Below are experts of layer 5 (counted from 0) of a mixture-of-experts language model. Rows are named router (the router's row for the expert), gate (a neuron's input weights, with its number), up (a neuron's input weights, with its number) and show model dimensions 160-319. Each number is 128 + 32 x the weight over its row's rms, rounded and kept within 0 to 255.
Before each expert's rows: a language model's description of what the expert responds to. This comes from a sample of Wikipedia text that the model never trained on.

# expert 16
What it handles: Relative and demonstrative words
router [126  81 108 120  95 110 146 158  74 119 110 109 120 187  72 136 167 156 147 142 186 148 135  98 144 138  91 165  94 170 189 157 181 117 113 166  99 109 134 124 116 133 125 102 184 126 130 212 121  99 110 133  69 107  85 122 100 104 140 162 124 179 129 115 131 164 114 122 168 159 106 124 199 105 160 148 133  89 172 164 123 101  85 146  98 113  75 119 191 201 156 136 151 118 149 111 195 150 114 112 123 130 108 139 121  89  91 161 162 173 162 121 190 107 116 113 182 111 183 149 143 141  76 136 141 144 138 146 143  97 152 147  74  75 140 115  89 113 112 104 179  92 140 141  97 176 113 105 111 171 139 102 132  89 104 152 114  93 105 143]
gate0 [ 97 165  94 124 154 143 149 142  65 138 147 131 121 135  87 154 127 146 194 136 145 155 116 104 141 138  89  84 142 135 167  94 144 153 106 148 160 145 153 115 142  63 123 201  75 121 164 128 146 151 151 133  89 181 120 147 131 125 173 126 142 167 101 164 153  86 121 131 100 123 158  64 153 152 119 178 106 125 124 115 124  85 167 127 124 115 123 177 140 159 146  63 149 153 157 170  66 188 157 124 181 111 150 109 181 165 111 137 162  97 122 162  80 167 118 139 116 134 167 164 137 154  97 111  83 177 119 157 109 163 126 114  95 185 138 134  92 102 139 124 107 139  71 171 135  56  68  78 132 180  59 139 143  84  91  87 180  87 157 120]
up0 [119 181 122 101  66 182 158 100 116 134 173 147  80  82 172 152  89 124 178 116 118 154 178 134 139 111 151 147 117 145  69 100 154 196 116 141 124 160 163 146 135 184 126 124 167 150 177 171 133 126  82 150  80 106 158 161 111 116 129 160 154 134 137  99  82 149 174 105 138 103 136 103 139 110 129 111 139 180 158  90 131 130 175 105 169 149 164  71 143 103  79 124  82 112 119 126  75 132  98 112 151 125 168 122  95 132 117 107 124  75 195 125 108  43 134 119 144 175  77 135 109 114 141 178 143 129 138 131 123 100 119 125 115 154 143 126  53 142 138 109 141 113 142 120 132 155 106 167 119 152 113 118 115 117 181 109 141 182 139 163]

# expert 30
What it handles: Sentence-ending periods
router [118  96 152  63 141 120 110 133 142 166 146 112 169 142  75 140 149 139 118  58 123 166 170 150  90 167 144 130 145 137 120  61  79  72 130 119 199 141 117 118 137 154 146 107 109 176 110 128 149  93  86 116  74 123 105 138 107 158 192 119 153 131 131 138 101 110 125 127 137 115 121 140 157 166  96 134 123 140 162 106 181 110  59 136 147 145 149 149 130  94 132  42 121 206 143 185 118 111  85  78 104 168 120 123 120 109 126  76 174  95 170 123 120 165 145 106 170  72 131 120 161 114 184  68 166  65 130 156 101 104 161 116 126  98 123 121 209  85 182 182 128  99 136 134  91 172 132 207 108 128 113 123 127 117 229  77  85 106 106 134]
gate0 [118 125 160 107 174 163 109  98 149 135 133  87 187  36 141 191 105 121  53 202  61 138 107 104 112 143 191 146 160 159 103 104 163 161 106 124 132 147 124 144 103 112  92 108 133 107 125 181 105  77 114 118 138 111  93 181 174 115 128 110  80 104 145 156 154 121 160 145 119 162 112 156 142  66 179 138 116 123 161 140 162 141 128 130 138 132 110  79 138  88 108 167 149 162 173 129 105 123 157 147 113 113 131 102 180  80 117 143  71  58 152  54 160  91 151 105 118 130 109  86 177 148 113 105 101 117  88 149 102  81 100  67  73 148 162 116 129 140 127 132  82 169 126 164 127 131 125 131 122 126 113 121 105  67  46 143 171 151 210 119]
up0 [130 121  95 134  83 100 135 133 109 116 127 183  60 210 127  46 150 170 206  38 204 100 141 147 168 118  49  92 116 102 142 135 119 102 140 132 123 110 137 116 141 144 161 130 150 183 134  78 147 171 147 159 159 157 146  54 102 131 121 124 195 114 112 124 140 113 107  93 115 138 160 133 119 176 102 107 122  98  95 116 117 140 102 119 122 137 140 181 121 143 166 101  88  97  85 135 154 118 113  87 156 140 145 141  76 154 118 140 160 205  88 201 111 154 141 140 141 124 129 173  82 115 144 147 160 157 162 106 173 155 149 167 188 112  90 136 132 146 131 126 186 121 128 112 130  86 148 119 115 123 121 130 132 180 193 126  88  80  58 136]

# expert 55
What it handles: Verb and noun stems
router [163 113 105 121 182 126 160 140 126 146 172 131 132 148  90 114 149 120  92 159 182 124 153 103 135 151 172 116 119  44 125  62  89 158 158  51 102 114 124 147 142 158 164 137 135 128 157 117 138 225 115 128 100 157  55 125  94  99 141 177 114 126 162 168 104 118  98 136 145 117 122 166 143  75 157 132 109 204 102 118  89 107  74  69 126 106 150 155 150 174 131 103  98 172 107 100 157 143 119 176 145 165 119  54 164 149 149 135  65 111 124  96  69 166 135  51 127 168  86 106 109 118  95  97 130 163 155 163 104 153 109 160  89  61 188  99 165 112 109  94 124 105 130  89 103 126 182 126 152 157 127 110 138 124 135 136 133 141 126 123]
gate1 [176 124  87 104 121 128 132 172 156 161  93 136 120  81 128 131  77 210 107 110 152  73 161  86 110 110  86 151 217 139 134 118 146 120 153 126 134 127 109 127 163 131 120 133 180 122  95 116 204 180 145  73  81 133 129 119 142  95 147 173 114 111 103 107  93 101  89 150 159 179 131 107 163  96 104 117 185 167 134 133 108 128 126  95 121 136  72 145 149 151  98 118 170 125 118  69 129 113 129 158 118 108 141 166 119 223 131 155 141 150  94 104  78 121  89 124  77 121  91  96 121 116  91 128  90 199 142 164 148 103 181 119 106 154  98 101 149 189  68 150 117 124 138  86  81 109 124 104 145 108 164 164 142 103 156 130 144 123 129 116]
up1 [133  85 130 126 126  76 145 116 106 158 117 142 105 147 122 144 162  99 131 109  78 126 181 105 119 118 128 132  54 100 107 150 184 133 113  74 119 169 151 113 148 150 160 122 119 138 140  77 116 116 126 152 136 128 103  79 169 136 139  88 108  92 134 116 206 158 131 104 166  94 143 103  68 118 108 138 151 130 113 185 121 139 155 137 167 144  95 156 112 100  96 143 135 108  80 142 139  24 121 171 121 121 102 104 153 125 137 118 158 117 117 103  83 144  76 128 153 169 155 108 110 154 127 157 181 100 148 153  91 100  96 129  91 146 129 182 150  57  97 161 160 134 105  66 170 129 142 167  89  93 126 149 132  94 132 111  96 117  92  96]